Experts of a small language model.
Size: 11 layers, width 128, 5.2M parameters.
Experts: 24 experts in each of 11 layers, 32 GeGLU neurons an expert, 4 picks a token, a sigmoid router, a shared expert of 64 neurons.
Training: a variant of SOAP for the experts, 448M tokens, 3415 steps.
Below are experts of layer 7 (counted from 0) of a mixture-of-experts language model. Rows are named router (the router's row for the expert), gate (a neuron's input weights, with its number), up (a neuron's input weights, with its number), down (a neuron's output weights, with its number) and show model dimensions 0-127. Each number is 500 + 40 x the weight over its row's rms, rounded and kept within 0 to 999. Numbers have three digits each.
After each expert's rows: "comes after" lists some tokens at least twice as common just before its tokens as in all text. This comes from a sample of Wikipedia text that the model never trained on. Tokens count by the router's weight.

# expert 0
router:595465527578451500470484542530502520371440478465466434497492518499585506453504440528574500488406432476470530547457557472436568512463481526589438514488522421556494490492466477469462511504479465478526481452485530510575472508542478523492507508565530443595521503508479528529480482486512465479391515523518528475495487479471483505516484514493431522486516492473509510453466570492508525525495
gate1:564474530535477470540513495527476474537343486470522560536502534453567472491534454483486559534426467461436499499475576475500503507506486426543521490490434527506426470600483423491467553549495540494518476501488549492485498529549506511526495520572529474500469510461434466548530458482543471495479516527487574440526444523464491511462521479534438516515548484495503522564514399532486542445530
up1:538432511528529494564405486513545503519424489418519479539559562504502421519544406540472506527462526440511455482467489513466497493489563493617519465522483507599551449542437523497506416468517520520453505568501479454540532480536553511484477520456511533474481476534494503533539486576539483463489514505498559535539543567501475518546503520529519519477515436432523490495502483485592467509451
down1:489505496516528447481537508466475514482433564527503456555528489547507568466470547516540569515514463559513461532488596493439486555497539508530523542466428530527565376495475523476529535502461519439522558422459463522516540538465522432478467499500495495534549445529476491549548496503553426473543472483465532454459534545514500516443465516447565490538422461518558457530459487541569539537500
gate2:469463531483475468464431477503509572494545511467509449474460493495450463536453459556498509478529481562469474531509508561547462521511491435488573473517444512519474523484541459478519526463562541419529495459519550593498458476473486472475482516478526388526520488445576549479449485567428516490414495510574516528466516457492504511485524482394533445484499479533579554475446515464467573513471
up2:534515434488474516437439520480511541492555524498497531527454447509547481491471497581494401552504458475534497569537520458482533426536454495521486570441512467494508428497423461454461521479542500542517460561503548505525461562467494560478485518551501524534541422586506526498466487485519495543469503454445475542557450508479522450491442510477421503492532522433495484468430420471533456582488
down2:501609536573495496523450463472508500477477425472533504504569514479505523471600576505425518446500514486473505487458490461484473499512525518427522611541437530472514563528472568486483592488555516463414519456538527572563549535516507461496495482463449486564440466476550524528479468514483532465528513457466500457488545512503514508546567494528482463450565482564539532531547461510495507514491
gate3:500583467542513474475517512578478500446497488492567447562431471578483506458473409565581496454486478538505520459502541484446565510456515448511470514518485420470483446452557595569486515549511597461483488461494547484505458487546461496480502493497453502479493534402513555507475500479531476541484432493528510517466589536560539472509504460516574496530499465492521551468499470509535549477520
up3:522467571508518466557452479500523458439504436474470482502614490505522502477583489536464492458486527479506504541504496501439495533481467460495549502506508453453469454523500415457495572501431506502486564391559476583499461483516474545438446583526491548439548533511551562484592538484486434516475519464546489486487552479540516503482531472498491502477564547499512533544550497531553503419509
down3:503549496442470461490617522505505556537485446392437539538501435549489399500437517470550501511511575478463505466489531477482540443485529493459500521528402540474503426506552546553570502563446499475540450534508473460453489508534498501519564461501499516494476465502508497471482448545524565464534481463474495579476504468424495473503496459526525558451485492493544416486437479508502521543490
comes after: ".", "\n", "==", ")", " ==", "==="

# expert 2
router:555483496532473508465551597500519525466454517462472511537372495501518464512549459504517452522483514482454503535460478472501474450544556458491452445518515463458482489492531555439506477502472466435473489444564521475530514559403492483496609458527501396444497527485411491508485474478473504508479488545507493475515526479492513460477524422461461451478555534466507470509549562528484566401463
gate0:527449550486460441472506539470506469467543490438518460479436526495494500456501487465529469538589496550479564478558511510500509487525588495431480477495506464528467462450485533445515493483503488460441495513535485434555520469497446437571471442485475473456541598495422457458504485540500533592547501477436442519553492506533501496505583540501462508504522503422492500464460539439461538478385
up0:433451494595458497574512556492555433443542483539521453426482534460440556522522526471526495562460484467474450457516514460537476537489444524552505504451499480495499465489472431454543552416492526562501446552482546526516497442528494515524443570380480504449513495474546491491527527477479475557582485447491523519443468544564512524527450499485499468533524500472457525535553466488460450505541
down0:508436541465501480505550472498532517509568470589422460559523537490571559513520549514513551549500489541564458437490487576429569535508522463522507465479491474550488478484486465513480535478506539517458499481512458496567409511428507510497502494512493500486501553498525505480477543543541574592502558483567530467519479516624476495535494411537444474526461516472503522455465565459499547544542
gate1:497415527546482476460549565502541425431451508497519510514443402453502529539452475492521474502444512519495491538453501439497483492524500562531455457498503591460576467495408543494529526462440521513527558574553536500527498487458429460488552495514501444450499494478464480448492581403520427440529545510462508496507506481494527454581495479469497466532507424482483511551447485494517483521474
up1:463463410470560507501523480445458477492480458481501500439547509590514438509519453482480517557500523480540567504449499513523434475440494530533560481553513454505459484616524520436497535502498538519478445567477491484515442481530526507497474487541553500480443472481510552457497482474504475508512536619528535532491569508509415500468501457469462543543503532507515585430504545592502492506583
down1:475491590507525484510510438559540455451518567532546483479583445432506442490470474493490517499534500499506484507602518490470488439563488477440491525463483527478534472471510473555539463538482460564465575468458451514485514544523439508426482472544493510485554479467451524538535493455482490535523496512502474464462489545462595506516521512523548603547460468440543613508530443476438522474465
gate2:444475555527498456466491558492465546533568516483526476499500510506528540547482462436519477488539438497468435512560467445517527487513515482581401472530494528482525442459572525461433490545532543513407537489579536420557475522445520519479577441495457491499456509437493562514503480525463537456464476581528447522542505474548548425529499480492511482436500508507527509492454507534566542523434
up2:413449413485419509515553471519516481513512420526482430463581482505455524492438471496512550515491471491525508510540463534500496567414557525505500500539480532473529560507501468462523488592495473441502508542504444428554481526506442534561590466541451514437518499480443518539533517411508463583462539442428518501491539474452522467489474475524546475542464510490525507475460460439494465508498
down2:559537534515493575471490529549479519444522466516512544504470495442558485471493434488513504557484514528475510480476431444550524541382528487562522535497422454466464533497518509541439483431524513482461513504456491482546485505552546481490480569555513555550490425518469498430557512476471481554443552554500503552640445474528473508528545488467487493542441528494491500533512522463536532545564
comes after: "\n", "-", ".", "==", " was", " and"

# expert 9
router:494505496547448506470516490445502485390506533460471476441483430515508501473476497500507473511417483474491534506499522495467572498482463471648400541508464492528457524466488517482515479482494433518579451457544510510541444570538527512571461460507496462553586498523500518544484468502511474504454498554517491450496523433468524559560535572524480508471484424499517428462462504447465430505479
gate1:486481487473541571500436496551513499433486473462540432449556396465545528474503545470505426478486500447496510517513467517494473481533462477546567467463438501523557503540466537472438470432491536523544471546507467539504560546482508520484455567459432541552516470456522492547520481482509428546443577480453495453476469547466529512546503555514509494544479500513525525552428436482462405463572
up1:541501529446511550457460507513585423537542548468497488504530484514459446554513603504496502529519402482481415503456475569471516494543452454541560504467549514517449534532473540451493484458525520496593543538447555511609510514491495485490528448450507549529534465478491432574474490484506524528438505525460482525547467545501542471463519531452499423540505469480543474554462440492457487487469
down1:503454508491510536538535544503485547505490565593549500512483496495535486466478463588535528456458616514557578518438493505487422465426437437479465489522397503495508443455524458458520489492439508460480503513510516401438439483456506489451472475562568463532516529527483492451459487538511503528503493494501549494483541487486500497442513507540553551460484496542532469448476544525555553574459
gate2:462510533604454487521428457454438483482471580489547501486511523488491459422475503543486564531529497439450469498484463440457527458528497578524496514483498505525576486420438494449440483468539535489563453558563501507502528466440527521510531498470463505523459466485476558525476487506509542449510542472479569514447502567465541525518441489471428482417488498526524473459547518438506406522443
up2:488505466474455516476522511478522483458610511419481449491485484535467459442502455482492487493559517502582488503542479505565491444472451464477458489411566483493466543447587492489518498498492437526481520442496576470476528552429503515485543415489525545468503518615506450458497491509491508546503469464565576505540470478554458467499510438481451424501518556445443530450460524460523523484510
down2:467504471506542487508521463491433472528474431556568512500569510555452521572521518608538533459495527584529432473513517444546508524444496526455525519524571535530402487531531552463472524591486444508507466552506458503547459478562477435473521502512440509521463482493492535409492484520436489562416445419510501496557490520490540490465522552446475479493494533522510487456559514506495529498487
gate3:473627481534481509502516526518515483444521438498473473484486470471541431493499507458518462490509494415431517405478522542569537499480514428599426480554492497489521491533564510468447528523496582518553486515476460485524531538529505532585511513505515533535454499417536581580548475494509511521538519521502539523493497452576557520509523435580532520515428531498497486498494435513543505466502
up3:481515419525433485470438535540507503500529511577491428484412467542432552481503469565472501536449397429559539462516517492483517522490570492451488485464513490473531510535464478452462543542512533430550516530438479508536444493530509495489578505443529545426532472478467464464513473428414543483521436483441494497458467540482476474481476483484465549538480521550462510538525527458495523436567
down3:512503503520456479484431485485465601486481531468494468472445535600481479551540422488523449487541504471576574556532543584560496454527528511470563503456544508527512510458478512469487530457507509494534518460458476488530453603555540477492576475496508485484509422532509503439521496420469431507438433477527529492553460434453500503593482488459469563545461476500519524514513551468500490489486
comes after: "\n", ".", ")", "==", " =", " =="

# expert 15
router:533485531506500514469494509542550609491455479479450487503432473463551508574567475470456502452537494462455491423518482538412466429615556404460448410566467497523486506498467477497467548526523514473491487422514551501485472517485460514522516492441524589513529530475521504488510508506510483466505534555455483498578438479488484505510429538487521569517450537451505518524514494423521471520460
gate0:476481505486502441504516487482475578510518510512479528436437455523491506491557488515498508397507487586492534528511437514492443484524585462498538498484449488500545483447455507553572486517430495489542530450531485472452496540567467582516539479521467562474432534473535541611511476455464513519410567518489459537480562483526534519499567512439540431499540506516483517479448514467484490406454
up0:493466516561414550484491456485519529480568575454506518431526521560496526490591426547526494504495506571493403514510525543493588479516492544449558497527480457476582522507554521427462500507546481457508506465441448492464513507515516526583485495479511489502445492498511472489593539489544428552535542488547583467454459466523481540519546429523467490529501548508494539502486582537487517510531
down0:481463620535517578556450468494476456513454514494563489517504494474554508454423511556464471650418495462466600555551431550491470504516514459553493479482525529576513499491486551514475545554543441460463469502544545504481526521481500434502523528484445528530499545522477568484552527459507526547540513539532513488479495506466485413531507483452445473501543539481514503516543524516495485485519
gate1:392477560519520463559536471532452509534517470494453483549472516512501425459482482546516493519441559479417404495516465496496463483558501451541530553418499515494446489512470489510509507591558518536494501468473517535430465558456453499498500454455535572546559566484566542547504549521424477488453498474483574473504486480488467534544498503461495520493462553505445526504540491591528450556482
up1:536539499530488484532493516437497595507485530513576539456522501497523498533537449523531540505502472473472479536445527533482478434482521537513497511528515463444434496434505493471449468529456534498479489469502469478402458501543479557560577460445527576578447539571492510486449551552540565558507624451490528499537500492507406515499432445537480505489468488453536443551512510496555524523512
down1:500544524508467541528545520434566556484526486509412462486434525466521521567519470518485468496550475459565428554449483528487496458518574461506445460493541552588462441490491562514468496490500569490490523507457538466493447498504479451468485489416533451498520562478469485560375502554560501456508445531525552518505511513467450538453421524513512468473545504539456534496530558544519554490473
gate2:487517620458487517439514560471504519504446572503500490495446503480495485503515451535539505475490489493480498516582468539550451398519516455464475494599526536461503428492495455548527511529499455511465484555517469529537497483501511509519473519513499563478510549510532585513493493567507527467507549539468548459454471457557387501444434500526461554477487536478513487561479432447586460565450
up2:451570597453469516543485480507561494441516497478480528515474502542506529549487497507454470478502465544475535467442530472552504438548403508498485519486479503551531518563424508562488502512473520444483500429513514569564433532487496607532449490510470497551503581571553440466512527608453527521449531465508442491502543550492543468503524526503456493568449460510526519475559478474502481461488
down2:524504474480423534447534441469453576438504526513539480512554488483505465509533431503507484469541531471483588531508511496514463442503513519535474477567483446462460531469500516506526512529494495453472503540468456509456517523461560489529526534497510496519481524399498517405495596381460576424557524511513487547540526544488485448487551476451527486534471508495527531457495570436389551482504
comes after: "0", "1", "2", " ", "9", "3"

# expert 11
router:505471526512430536445505490528528522424558527453472472431426516512584489467548447540523505528441458512467475469496525465449544502450395496559446527493477460492460511442486453469523507573545446450522486440497529491573497554542553488562485447509527478532502536505514543539496483470525544500426488478525537480493514416458512609548524549482530510466452490533524476467476589481462473530473
gate1:468531493489477542436493523496475541444516472484539479443458448526511534485514505500537525597479501458594500559549455510601448502475457476512428490407553520466472476488532435468500476477456511466486427550512489528561505559449521540438502477435490534412501539504570440482481481501522486465508416543537543515505512566542600549544511526474480537516475457465486434521506496468474491488533
up1:541465436509562514461564463591456465496494496386473518564505521468530479571533567494526488502486472494481467521538500543506537466463519535495445467466574523501516489442509412482491532494558497551529502518501491485399429527546516470469493502469483519505516524501469507529530492462471441526521501533482486524456412648508445552584513477508496473482466473522429513500523542501438492544452
down1:519449436553553518458477478440490481487485561447431518489451435560521542529469462548471571548485493495473519533481514554490552541483549486466474493505465576494593456521476436491512534548501495461444519517491487550522428495483457482418499488441458490485488486531489510547514542500426468533531452543497455519511519560517492576543479476421515493501459530458527559385531487516543496579432
gate2:529442479522479533458523406444463479505451527415447408421443540569539547467464419520545458502527506483487469551479518475466492481580490485528562467471540432496469508442502580571457557504481508548476497512457520446478473493560496459484554461471548478557523551504533563545538472585482511496522470517490482527493500455535498521466566520478472520474531483463488555498503470559494439506436
up2:467485446505529498492501538470504536472515419546466447508473506525426499560494506491563454502503482480484416481489490465488484513463470530467430407493521421509493489390496521475472560520520516534503599505517479518556546478545500536499468486432477453490534559523490504494486424524566487518512550511522466558423441441508509559530653462438473508466453529486518522483530542479506520534487
down2:486521499514465463505512543482422526458515533486419454503578489460579490479444495475542498506515563501534591552525524451473492546484510498539513486424421572525495500428484537461461507506452510469530544395525588484500505465531445444467495533493486525517519407495504444480471525482430522486555528581499554436460504514452499477464408469533512457493504496513522426522433495477488485467463
gate3:472515527540439550492473472453493462518496558463473499498464507500548494491438401525498522438547465538535516483481477461457441519560469566550478498498561498519509508540504460543454546542556490504466460492511572493481541508519557460537494529431482506429440548453571498538512476517525514543519494415473558574468427429513409505533583552427503453455496557490506543523475524480516554479455
up3:404462473457444570436520481498453445517511471448454473499402460464485503497480452431512462450543524474538582462534481444450542485500466454500459534490580498525525467536514496474526496541523471478506500471447571514540479473498455491468544438571542557496463473509504433453501470457477436555451554520553514502524527518546463481523507525471560471449525519524513392472519540578491444507494
down3:477492517500509432509460442548530481547452473493532539510529477486477496552485475508496487445532519494461445510527545498550480483480501453456567550531433472473562512464470509469502522519541504534439495517432451602489504548500517475442557458524456503493513448471503492534499458518561591504523556468493491469564567503421407468490610527508547541489515395481545461477551446512468581469499
comes after: "\n", " |", ".", ")", "==", " ="

# expert 5
router:576538522473495531473528532552538525500487473387478475484472490435453460553586522483479524549501504470467460504464501520494604528524507410495481487493493493536473544532490508554543515470474534512516502449492542554526480526455406479561471457467494441562528496488489502549518470490619471496506470518509489427459458486482606475504472457445519439547531536414511418548503490518460507495493
gate0:492541483483529502459573619515469517478517466446475458519525515455549510501519523533483523481442436431466503499490522495501493551474483536490502539515538538518554502526525549501422441468474591564459441571467556487517389501511449519484499544580505533467437558493504480559426478518501473520519509507498481507531409456451551510521539500529547499511564500526512447441454415557499546476497
up0:566521526523497541555495469517506482492455563506506436420603479499518475529528502493447511510501428481490462534527511516516448557501498547496522514469508497490519502422524535540549491492475471416460537501544485540467482556484464512471484512511452630479495409566500525437481605458511569459447519438455491488495509459500491609467497467522421489493522520531531541515488491411476480540507
down0:488545447500534517490500521523557528483524470457415482538446447451511492568514507464478429514474508519483463463509441501471527535455498437514512497493529499502502547544515487487421489459439573567504474528480634576552429494460488533534479516534484521497459562511539503502510488487550536490525603450432556497509492376521490499512475485516543415504524473485510469447457514572546491543485
gate1:509499497469488564519482510456486437469484537492525444529461478438561531495450528506537507503480439535395475473508548510527548491569474417493491512536589527496473561579496527495507530485511427594557483524520538508496475511415518415524505442496486567599483503505504501577459532429520498561529540515487529528515467569510521494467483430488503475585543473497554458498542472554521502491480
up1:437439562555471423500502544510536524405528469498521561414497528506542502514486488548523477485444528517534474530476519486558523473438523461522497421564530515481564527443530520514430589485548515508418480522538475495486380483531522481508517436543511548451449510456511546476488475530549482588506520495570574530532489539476517446498483469517457539494568554517486441499485480471483475483489
down1:487532508558515524493481462518497506462499548477376499542519509497429486485541506505455503510550486549453526434460560507539561568468476540541474509488554486503541483604548451481519460452471512474456515423447473563504492492452503529507509520461464515559452467444447503535498462438529426487520500466408552548497471469503510488541441559559409451544490518472536479536505547457544531558537
gate2:533498489561512537445546490524521562597444486437473472461429456470495492521567481537530566481466504486512631443457481492453551497526511424389529523503499486510512519465553461492525455519481595541484476560463494544542555462522462468519469442484519439513530490494511528536566495483488540524463461477489494484437500476459521465524525555496483499542555534484542465498409498458492501581497
up2:459508539502484416501524530487510496508535433470505500455460588497490524532473556440449576557583500539507537386511598474514487479575521502456444494473514492528509433519503468475541483474471456466608434469469568524539511467494467463555562502528522563510485480490466506474528497592447469505448482479509573505475504495492524525515529478540455448514533499503480494580432454516501501464547
down2:514535512553546511579538510543522457470487471509471503570534432494416552522473410526565488516438484456466528465393474499559523519464470470459488485494591545450476457511495473488555433508438491525489546499488477530475441486542447485521493476457548499558549478545457512521513526492443497537521462555560504459518491513565489424529506526495403425515461551494522497512427488509550449478539
comes after: "\n", "-", "|", " in", " on", "=="

# expert 8
router:543532520441446512482501504471594580511507523465486523504404493481498486535529478543450461569505524516515437500461438547561507501522485454461457447512477504472490525471537491477477464530556504451499504408508505532529489567469484476501559465524516420504493550498390495522561454463482512506482477563514493475479449427435512491436469407437505459492460547480523480473506573487467519400460
gate0:553544499475481481496534548529543520537559489554509526485570562471544487470514478512556440498438485410463509472417426480600514498494459512504517462446580499417459496514515422469534505546525511575517515476484485502485541518425483474551515450501531468453483486503469469541499463489469457550463437495526502434474495576566472496477493465473456489482487484469561537494547507469438483377491
up0:447478520473503503544565512558421525509463484488493461528497438518483492488482502532528514475464531487530505479497506505560511497537474484470434457435535488537499427479556463559516445492478502529512465486529516450506472505423615508423549517591571541536523522471484433511498477543581531521495578600400447440512483515518452426529493467471484514467519471577491472445527499526438481517500
down0:531568511463475562506449518545420540480484461532510499547482512539497486516531494526491530512490517478467540514515494534562509473592558537472495422477522554549471541559440535470487523496545489470495502512538528555521553487456549504594490462535451434499512495528468558447466495493402454468562480502568482449541535423534432508490576557488425493551526510585528568508499476493470449533459
gate1:497465468461516510507557440439513527553510499434449541518491556581464473565467524491490461536475458500507471491554489568485502542528514456488513495535474510477406495529554453503481541524504514557505464531509511565439444436470462491520464478483488567443476574442539482407510450462548513540528460499496428448536477430474466535464504548408444486479472572492521518543493604513509511478447
up1:480490517510563528486541511539468460508528569476488458474495511548532501464427462531418531494510481554484466504522459500533527461482490467535546553464474466535516523504543518509537510507610540449552542470543448422477532451499571523478495522520504505511543567516501502578450547541469440479525528485483445458445479567455554430492534476502482390447576568476449514492524409528523555476502
down1:517480491549537470539511521491546380499507494577460582435502467569518519543561533542458530457481509509495557440515504470461534482525547487475516509513491581470492427480486451486440494511510469494469559480452543400440564492481532455520485454570496484441504543511498471512490544481578552463428418571434516510503512457428472509495470520539484493501421488491488496531441439495511476534500
gate2:506521578504566492498496470470608501472518482458540489515524479474495431460480475520463469501470490472539470499477471587503528569493400449480544466536494563491540553524510481534482454504514518516592524491558571568520525530530503521499569550501432507457472550481412459456512485404486534523463443511500483464466456480507502484506470457449504417489494561393457527488512489538563484468490
up2:467441565479417430476490455559515558464523512517528492584462540494520534549513483587462547468513476524520501487408434418454478538547536506502576573550454464498533540516515508507505484534555456426503489492514521528533535551528430503546521459492441415450563490496532518468488499536442500481531543488536463551498527524436521502456513465497514502602487542530536479566493480458527487511542
down2:540402459462544539502437495478514426498465502460536496498441516482565462477476546516528517488532611469552497452478446463563474504516537514444535536488480563481551488542484494509521493497506469516450492468587618466536485527410517503500518549489468524471464476501408496521509533532500461513502502470520563384501541427497423474531470514451461499449462466537550451535473504506476515533490
comes after: "\n", "-", " is", " was", "==", " ="

# expert 4
router:523448540524508506408532541437470543505504504443502447486426465478525489534568497451453499516478592506442488490610506484478552481482511465571457468511468474426438518483563537568521477475462413470505521556540523557462460495522412500522510561504512493475543485514522501531490432524470550514503512512525532481510430466443538570498428542464589482515501489464483457473526505531493548448469
gate1:491410459492463502466510476557458526494557443492472480487577475532519508508538524489475519578451581555449483475543446470433539527470477457522473528573477474474427519560471423457472484480466462500512497532461555500495514473577462447478433501474456507520600483521439552463522456510453500539443441507470460520521497429488550562453481527543471514479523485491481517449545445472466423499558
up1:521443486548422559527489545474536569545425520446537539547477510456456509572498492488553513564530443456522447519474440524494573501496463500466551531459555578484536504418475534535468522446445456523523493499527515506528498523403504479470393508567492455463492459464503487474459462543565483529511472546495474501530497492491465463519500479487552437544483429508510468487511506615497464450475
down1:548515467513569447484478560477545486482409476529517469498559523495421542450469524491527439475459506555529475502475499489513532538526483481563542516419456508519478539473527547491482537433532549484591447488555426430443481524442596567492538543434513550531497524495486523478517534530443512490545500508463409517491505539512500474543497466525503482477490400472486536546490511470502443535594
gate2:501507508545581507473550509506537534496569493491485495532423459506560455470511477499439482429486478592423487435522456526477521488470525490509452453478514520483487495566494570460563516546475577495565513445492539482505419510514528537493471530529519516453443464452530531484510454498457443551524515524441477582480467542475524518560459493458570513502606486495536504590540534555530566521478
up2:502472447479565528511516506564577479488533517451540516491502471521537494510518442454474517501539482473461537479452517560510592487457432513622459538475555531514492521487547441541579598519477517505512589576451491490500504531494433481510504475537478492509533464452543470489419499540435487574562475499482553509492468571498486506524533465466586464496547467421453519545516521477506534499518
down2:530474518533470484525491468543555486491572454572524532452489503492491531502497554454480525537471468480534506591505568567492435510505525513517515488481562536573496472529515514530485409503537354512544583518478420505496508549534524469503544438509500513459469398541430490541571510475516535531478455481456463499465538448569499425453443504483545538463475506486542478465525475465517500489497
gate3:522419566459494519429481552499513458519408443455495458445492573430461545527423466485481489450477512494498440509487509462485568543417521473543495504569478456469453551513508561490489507473525473422476508515508466481486488474484492515506465502464496526495495463444543419492450452485498478513576545362531533504473526551535491506521479497494504494478561523463553498463546465532543495430583
up3:434509469533561521544561444483458492487564488478504492498499489536532502561477425532512453508451506455512505490545480470500457445522462583552517509552482429528490495571475518489569588498482496474434466507467497422504479485421511467494484504547483527526531546535538495498487504488442454515513525560526486539470450538510468507476473554506392455471571428530473573454488475510471470630462
down3:483490464516480471459506551492493496501476436519522471450488438450457517513420500514489534389511456459476537487607538488479470460554528524514522508516504417510480532454420504427506499493403551446483417482520461507510543475460546492520525566494474548521506551478545541480526549539456564493479483492429516495514424455501486485423523519495450481560560419491468523538515470550435445496515
comes after: "\n", ")", "6", "4", "3", "5"

# expert 19
router:549533524546529515428532561525449515538464486483525415448480502469532483503493485475448425508557470477459468444492479435512499534511446454509526491524504499452478563479462523534515494566448483523484523439501508540498473517462470478583439432467474495422485588500499502493474498514559448499481544438470486532539372461437524507560552458501579508512521446502450424515471533454466473477555
gate1:539524466454548440534418576536510528531491539417542485485465471476537495464433486513517502440514536510555501540456538462550533533529514532488587484494455481446493533471483535520541431529492477482466499487469550471525549528523468486444492512514413443527554600460536574542481528479484501520461537419513506520553498398512507473549470462435439489474529488520433411535531468486505541498509
up1:473560507432494482516494495548443459438436493537530511560491446450470513459435498540541546520511541545529478531479507576484559616520464438511519488537440535540534528454455490515519481538519545498518535511474523533511405526528475562511549466533523522451471536479496434524469553438472534405471579497462532534546525496526493473570503478532485565485580548472475422487542514515506486515449
down1:529499446512545453463534583427475532516467555583487508475475529501421586576507521492517511495475488475496437526542472546468507506465529482502537502492527511475471458477525457421430520465490527492443517476483579505489460464486428539515514535470480516486457463558564534517494430585518415462509444554528522460467465471411552452483448534569465556542519453537529501506494530518460512540446
gate2:522493516579563486483549531521498474463493450527496442484507452511449580498446477455538491546481447477462541451544511416503447531460480455570450512522502525425479481398481510470436513487438496451448499560509512450474503567457458584487407505559502480535470555517530474550552561479508523544482528503495564465510419510534501480561538534473566544486512458483527511538515439467517536500490
up2:519456488476481531415488496459547457542469539566529480495474504518519427461530492448504509486499505462509463570499561446506509502597485446508428478508519539505536555442489535513508449513426480553460612475581478485522490414513542450449581463496509484529514477487479486520451476507455426483524462458488524572527526533443557420549499470522521437475548467522505457479416544467525506514498
down2:589394522499505472461525481551452557581502474503411512542457576563496489496497494510487542444490496451535465517476529414523497529555529511459494538490574437510531484450515526546527483530520544516484552471483566460519475461456519524605458513493437517502501456538567444542461520468452486473517520495492512499484526505471528482446523478544447494512526492469549524462515453516577528464623
gate3:485434538574561530484434542512517449537471479465467502514445490520506474499545477497476421404526527476568468435457548529520521487457494466515515549527514547483443481566461542556533492552432494525480530514522511503524451540490556508605450514457413518515490543478466489523552526519430504498417421439442522476519448522420517533495444514518493463480482537507434467535523526539533447512481
up3:430538514494449490522498491510394478512455555452539527522551428519508548474531399550495536466562519557436436558567525529510521503507560533398455541565511493532539490450536471522478493490456452479532494579477494532532522515554497484403538538499552497474512450517570558490503484548495537512547524504569509446572573489491563488527441485549503493471501473528493495471483514481518541514522
down3:533455467462558493496517566474577474511470483477462536541474520534444482414464524518470481472503467500433482436507436541484515556500531496560476514577444457493388508490529543514424481533506517484528412464548464494500540480544505509524565554534518513543489507537462541501426532499509513539550533540544498556421491456516449599403488510508471552511477512471499438554533523537448480514526
comes after: " |", " ", "0", "3", ";", "2"